config.yaml
n_experts: 192
balance_bias: false
router_cosine_scale: 14.0
norm_eps: 1e-06
batch_tokens: 32768
max_steps: 10447
Below are experts of layer 4 (counted from 0) of a mixture-of-experts language model. Rows are named router (the router's row for the expert), gate (a neuron's input weights, with its number), up (a neuron's input weights, with its number) and show model dimensions 0-191. Each number is 50 + 15 x the weight over its row's rms, rounded and kept within 0 to 99.
After each expert's rows: "comes after" lists some tokens at least twice as common just before its tokens as in all text. This comes from a sample of Wikipedia text that the model never trained on. Tokens count by the router's weight.

# expert 134
router:35 65 51 27 44 36 56 26 78 59 50 30 08 34 74 61 45 56 44 49 32 67 47 34 55 36 62 43 42 41 51 56 41 52 63 38 35 47 52 44 55 57 20 55 67 57 79 44 59 27 48 60 28 26 44 30 67 48 51 76 50 39 62 54 57 68 71 49 56 93 12 38 84 46 34 35 65 42 50 56 70 84 56 40 42 43 54 42 75 18 41 79 73 45 40 61 19 19 52 51 52 61 45 37 32 51 54 52 24 73 60 43 34 62 47 30 64 29 41 70 53 48 52 47 48 48 29 47 63 35 35 61 40 78 58 51 48 70 29 44 51 46 60 28 38 55 50 55 38 71 88 22 42 59 42 38 40 44 67 62 57 77 15 53 53 58 36 64 54 57 46 59 59 51 42 47 39 63 58 62 62 61 57 45 57 47 26 59 59 41 44 48
gate1:46 60 60 48 32 42 59 47 38 59 55 32 48 37 27 40 67 58 47 69 87 26 52 59 38 31 55 76 54 58 64 38 55 06 47 41 80 35 55 51 68 68 36 79 55 34 53 52 35 61 51 41 52 55 48 75 42 51 39 39 61 37 72 42 44 42 35 49 43 55 60 71 38 75 51 44 45 44 37 88 51 38 52 37 53 68 55 27 42 73 60 51 28 68 50 64 42 62 68 41 42 55 45 32 86 38 62 42 45 52 34 34 97 55 66 46 43 37 60 68 53 54 54 65 51 58 49 59 50 44 49 17 46 52 38 57 55 64 58 06 44 41 63 70 48 53 50 67 62 25 30 53 75 72 58 65 35 54 30 58 71 59 59 08 40 48 47 52 62 51 47 41 53 40 77 23 29 49 56 52 18 40 64 35 41 73 53 54 27 69 76 49
up1:66 34 47 59 86 69 43 27 52 32 34 66 62 60 59 87 44 29 59 34 36 50 51 67 70 57 73 49 43 56 35 50 48 48 42 75 26 57 54 71 50 52 54 46 55 70 50 29 47 19 29 44 62 48 48 57 61 54 62 45 50 53 65 50 61 23 61 53 66 46 60 66 31 64 40 30 57 35 44 07 54 55 16 40 44 44 19 65 49 55 46 42 47 44 42 53 11 69 30 43 30 54 32 67 43 54 77 58 59 50 57 39 44 34 37 47 72 99 65 63 56 63 66 44 82 47 60 25 54 55 64 55 61 53 49 46 61 21 54 57 74 47 69 48 50 59 36 37 55 80 45 56 71 37 66 33 48 26 46 45 44 30 46 52 65 34 30 24 42 53 45 32 50 65 61 46 31 57 38 60 32 68 59 50 75 39 55 59 79 54 47 47
comes after: "s", ",", "ing", " well", "y", "er"

# expert 67
router:52 43 25 54 73 58 48 49 51 65 57 42 52 46 89 62 58 44 00 50 20 50 51 42 62 73 31 42 33 59 50 45 32 16 56 45 51 23 39 36 45 14 50 42 44 63 32 59 45 52 43 67 37 56 48 45 49 43 44 61 53 80 57 33 44 61 54 54 55 79 42 38 58 41 37 41 60 34 84 54 59 54 48 53 48 11 41 59 50 57 27 53 73 77 50 65 56 35 48 42 47 70 60 40 52 48 68 41 31 39 22 71 61 64 54 60 59 44 48 49 40 46 64 36 80 53 45 54 43 32 46 46 67 58 90 64 42 70 50 67 62 73 40 72 23 64 60 60 58 76 26 50 48 66 45 46 51 19 66 30 63 48 22 52 42 30 28 32 45 46 39 57 40 37 31 30 75 43 47 43 69 69 49 29 48 62 57 54 53 22 25 51
gate1:69 37 56 42 67 38 47 54 75 61 36 72 51 76 27 59 38 27 38 40 66 57 33 27 64 43 85 20 63 64 67 53 29 58 28 42 49 20 48 46 59 52 49 25 45 51 24 54 19 52 31 67 47 56 23 45 40 31 40 37 43 59 45 41 56 63 35 53 52 38 73 58 28 61 59 72 38 52 58 66 34 42 63 47 36 63 72 68 29 70 55 67 66 63 69 55 51 60 69 65 66 38 27 30 70 86 69 53 32 41 38 51 66 23 64 57 62 61 63 47 68 44 52 50 63 26 65 33 31 31 57 41 51 28 46 65 53 46 58 70 53 58 26 78 52 66 80 51 66 42 35 68 42 71 63 52 55 38 66 45 57 47 40 23 44 42 84 52 55 43 79 28 44 34 29 48 45 28 41 33 59 46 51 59 54 59 57 24 49 48 39 39
up1:55 39 42 39 49 48 37 50 52 57 54 30 40 58 56 42 45 46 65 23 47 58 48 56 79 37 41 56 41 56 51 28 45 44 48 47 30 52 46 41 52 44 57 59 39 40 23 49 60 00 48 47 60 48 20 60 49 43 41 53 30 59 46 46 50 54 57 67 82 47 41 43 56 63 43 37 38 70 51 51 51 52 85 34 58 51 57 67 29 49 48 56 61 33 53 36 33 48 43 53 24 45 55 54 51 43 47 46 78 36 50 69 36 12 65 43 71 58 47 60 78 75 09 39 42 76 54 57 37 85 60 52 49 46 00 70 42 49 51 70 62 56 42 48 66 36 59 63 37 27 53 58 27 47 47 64 40 69 46 38 37 53 45 53 50 33 57 25 74 58 54 54 40 10 11 72 26 42 24 54 32 42 46 56 39 59 36 43 74 56 90 44
comes after: ".", "s", "\"", " However", " however", "es"

# expert 166
router:65 37 49 49 42 31 62 55 78 32 76 37 18 54 43 63 48 77 51 56 23 54 33 43 59 34 51 31 16 50 45 74 57 40 61 49 72 54 18 48 70 38 91 52 92 75 44 50 49 50 52 44 40 61 56 51 86 42 34 20 36 47 68 55 53 83 63 75 54 44 44 56 96 66 54 47 44 31 56 65 56 85 40 55 33 69 43 44 38 50 60 50 47 49 35 31 53 37 80 54 43 46 60 38 42 44 20 74 49 63 47 71 54 78 58 33 78 50 44 55 55 26 59 30 38 57 42 59 58 52 47 53 37 50 58 55 66 58 49 67 61 67 48 42 40 51 42 53 61 53 57 44 53 69 66 40 58 47 65 42 31 61 51 70 54 46 14 19 41 41 53 28 37 54 71 40 67 58 65 53 20 65 43 47 54 71 52 50 55 49 61 42
gate0:55 49 67 61 44 60 47 23 42 43 53 36 40 45 54 43 55 55 60 24 67 69 48 49 71 38 55 53 54 55 47 80 73 61 43 36 70 63 50 53 77 55 08 54 47 51 39 58 76 56 56 10 51 39 16 45 55 23 30 52 26 60 78 68 25 64 61 40 53 64 72 45 55 35 45 33 58 35 53 34 43 63 35 49 35 78 49 61 39 47 42 54 66 34 13 60 23 64 39 44 45 47 72 56 53 36 49 60 39 51 51 55 21 25 55 35 67 49 48 29 69 32 25 65 57 39 68 44 59 60 83 63 63 10 30 50 39 42 51 46 61 50 67 36 37 48 36 55 81 50 53 41 44 43 40 41 64 68 41 34 22 24 37 58 48 47 47 37 44 59 45 45 69 52 34 67 47 80 27 41 44 62 71 65 59 19 56 50 52 67 56 25
up0:86 56 56 23 45 70 70 77 61 57 80 20 49 24 51 61 33 59 22 61 35 62 65 34 36 51 63 26 46 39 42 50 58 31 62 39 47 54 42 48 38 60 65 75 54 57 50 46 38 69 48 42 36 51 57 26 62 56 54 27 59 41 68 38 76 57 42 51 34 46 56 62 53 68 49 54 47 77 29 59 41 48 36 33 38 67 77 70 60 27 62 60 45 52 38 20 36 47 59 64 20 61 34 38 15 46 25 51 37 73 26 26 39 87 44 29 47 27 56 54 44 48 40 33 65 61 33 64 62 47 45 42 62 40 60 52 59 50 26 63 29 49 72 42 67 66 54 45 72 58 23 46 64 44 47 51 51 34 69 47 50 85 29 38 21 74 50 27 67 60 50 51 31 55 74 67 55 40 54 73 49 37 59 58 49 48 43 23 52 56 41 48
comes after: ")", "\"", " 1", " MF", "*", " FW"

# expert 99
router:63 50 35 60 60 57 81 48 57 78 43 43 74 53 68 54 66 42 28 45 31 39 54 36 57 75 48 45 20 60 47 60 74 31 76 70 24 53 24 48 56 56 64 57 59 58 57 34 73 53 49 63 59 36 69 33 56 39 64 37 36 58 41 48 50 43 35 62 65 64 54 35 49 44 39 49 81 61 77 67 55 50 48 80 63 88 66 37 19 58 55 84 25 55 56 29 42 43 66 41 44 54 34 63 29 59 34 47 41 47 50 48 53 53 68 64 67 42 76 34 47 46 32 30 64 35 48 68 55 32 22 55 32 49 68 29 61 49 29 33 41 64 50 33 44 46 41 56 36 49 44 36 51 57 37 65 47 47 54 78 63 80 45 39 74 30 43 32 54 66 39 53 45 55 35 58 53 13 48 78 38 72 69 35 51 77 32 76 39 36 31 32
gate1:46 39 38 38 44 59 51 66 55 53 32 71 40 51 47 28 41 38 74 74 62 50 43 20 42 74 38 45 67 51 68 42 51 72 34 49 40 34 62 35 66 16 56 67 59 69 43 42 35 57 57 45 47 21 50 61 72 50 00 50 77 49 49 76 56 55 77 63 37 48 42 64 45 45 56 52 37 47 58 59 52 65 13 42 59 43 57 35 67 64 63 33 41 46 36 47 70 77 17 48 61 46 34 58 45 22 42 50 41 50 37 18 78 57 18 57 41 53 32 22 53 68 71 48 27 67 51 64 76 35 71 55 34 34 35 45 61 56 48 43 39 49 47 26 65 47 48 58 45 27 39 44 27 47 43 90 50 45 45 60 28 68 50 64 57 49 55 46 59 49 37 47 44 66 55 37 68 41 49 34 58 73 41 29 16 39 61 45 73 53 63 58
up1:46 50 50 36 61 34 76 76 53 78 76 67 82 72 31 45 23 54 61 69 75 75 68 41 56 35 61 56 67 38 58 46 52 40 48 26 64 31 53 61 49 43 99 67 42 44 28 58 36 42 30 49 73 47 63 26 65 48 46 42 67 43 55 63 62 38 39 59 32 32 65 57 44 29 73 46 38 68 57 29 36 67 54 59 59 46 63 67 40 26 54 57 40 57 66 29 94 42 59 43 74 59 40 43 40 45 28 75 65 50 61 34 81 66 70 81 46 27 61 29 61 43 63 68 43 66 46 77 27 42 46 41 28 40 28 43 38 43 55 43 24 50 59 46 58 49 45 46 79 56 34 50 48 54 54 61 29 49 59 46 49 80 45 62 57 49 42 28 61 48 44 60 42 49 71 34 45 35 71 43 51 51 59 40 48 71 37 29 31 45 44 44
comes after: ",", " and", ")", "\"", " However", " but"

# expert 137
router:43 55 41 41 30 49 53 69 30 45 32 63 52 67 63 35 16 53 84 62 55 73 37 47 57 39 74 41 48 46 42 21 58 67 69 47 58 58 70 32 64 84 37 57 38 59 46 36 61 43 59 37 65 67 55 55 66 75 57 54 47 41 46 53 70 64 59 68 58 66 21 64 45 71 52 00 62 43 60 32 43 57 16 70 35 63 44 27 77 25 57 53 67 42 42 37 61 27 50 38 37 57 30 63 39 56 46 41 53 60 58 52 49 54 44 52 71 55 50 37 69 37 55 47 58 43 30 44 33 80 36 59 52 50 51 68 46 60 30 55 43 27 67 79 64 61 30 53 50 48 70 34 52 63 51 55 59 45 64 40 58 55 17 52 37 84 29 58 71 63 40 65 63 59 48 39 66 70 76 61 77 31 30 63 69 52 62 69 53 57 57 73
gate0:51 39 41 44 34 67 21 61 62 59 37 58 38 16 49 47 49 43 44 47 48 50 57 54 53 63 59 67 62 32 57 62 43 49 50 45 51 44 60 42 37 13 56 46 50 52 40 54 59 29 40 66 48 26 26 43 51 56 79 66 57 32 24 68 60 31 64 49 28 61 34 21 29 36 34 40 52 55 60 54 49 34 44 33 50 65 63 71 55 55 21 43 41 32 71 51 36 72 20 38 60 81 41 66 45 51 25 51 37 60 64 61 40 57 10 36 25 68 69 31 23 72 47 32 40 67 51 24 49 48 66 55 31 61 47 56 61 45 34 35 52 81 11 50 25 58 53 73 49 34 44 59 84 33 83 48 43 45 43 34 45 39 52 42 42 38 41 76 58 44 42 62 62 43 45 23 62 59 38 60 51 43 23 51 09 46 49 38 52 61 61 34
up0:55 52 57 61 58 47 88 53 32 37 70 64 48 64 69 60 40 41 37 77 45 56 46 48 61 35 55 60 58 76 52 27 69 71 39 59 30 52 34 39 58 66 31 71 63 53 53 47 28 43 35 47 49 52 40 62 52 52 17 42 56 25 45 40 67 82 59 61 42 44 82 66 79 50 69 61 51 66 45 56 71 45 46 65 56 65 76 40 40 62 50 45 51 28 41 39 65 44 44 60 34 32 46 40 64 39 41 58 48 46 39 35 51 42 75 45 62 37 58 51 59 33 62 33 51 42 27 59 75 59 09 69 42 52 73 28 08 78 58 63 58 33 81 59 85 25 48 37 59 62 24 61 46 61 54 56 40 35 54 58 57 60 41 86 51 48 74 37 53 47 53 44 69 69 65 67 49 51 55 36 30 68 62 63 82 69 47 56 77 42 37 65
comes after: "ed", " such", "s", "d", " published", " directed"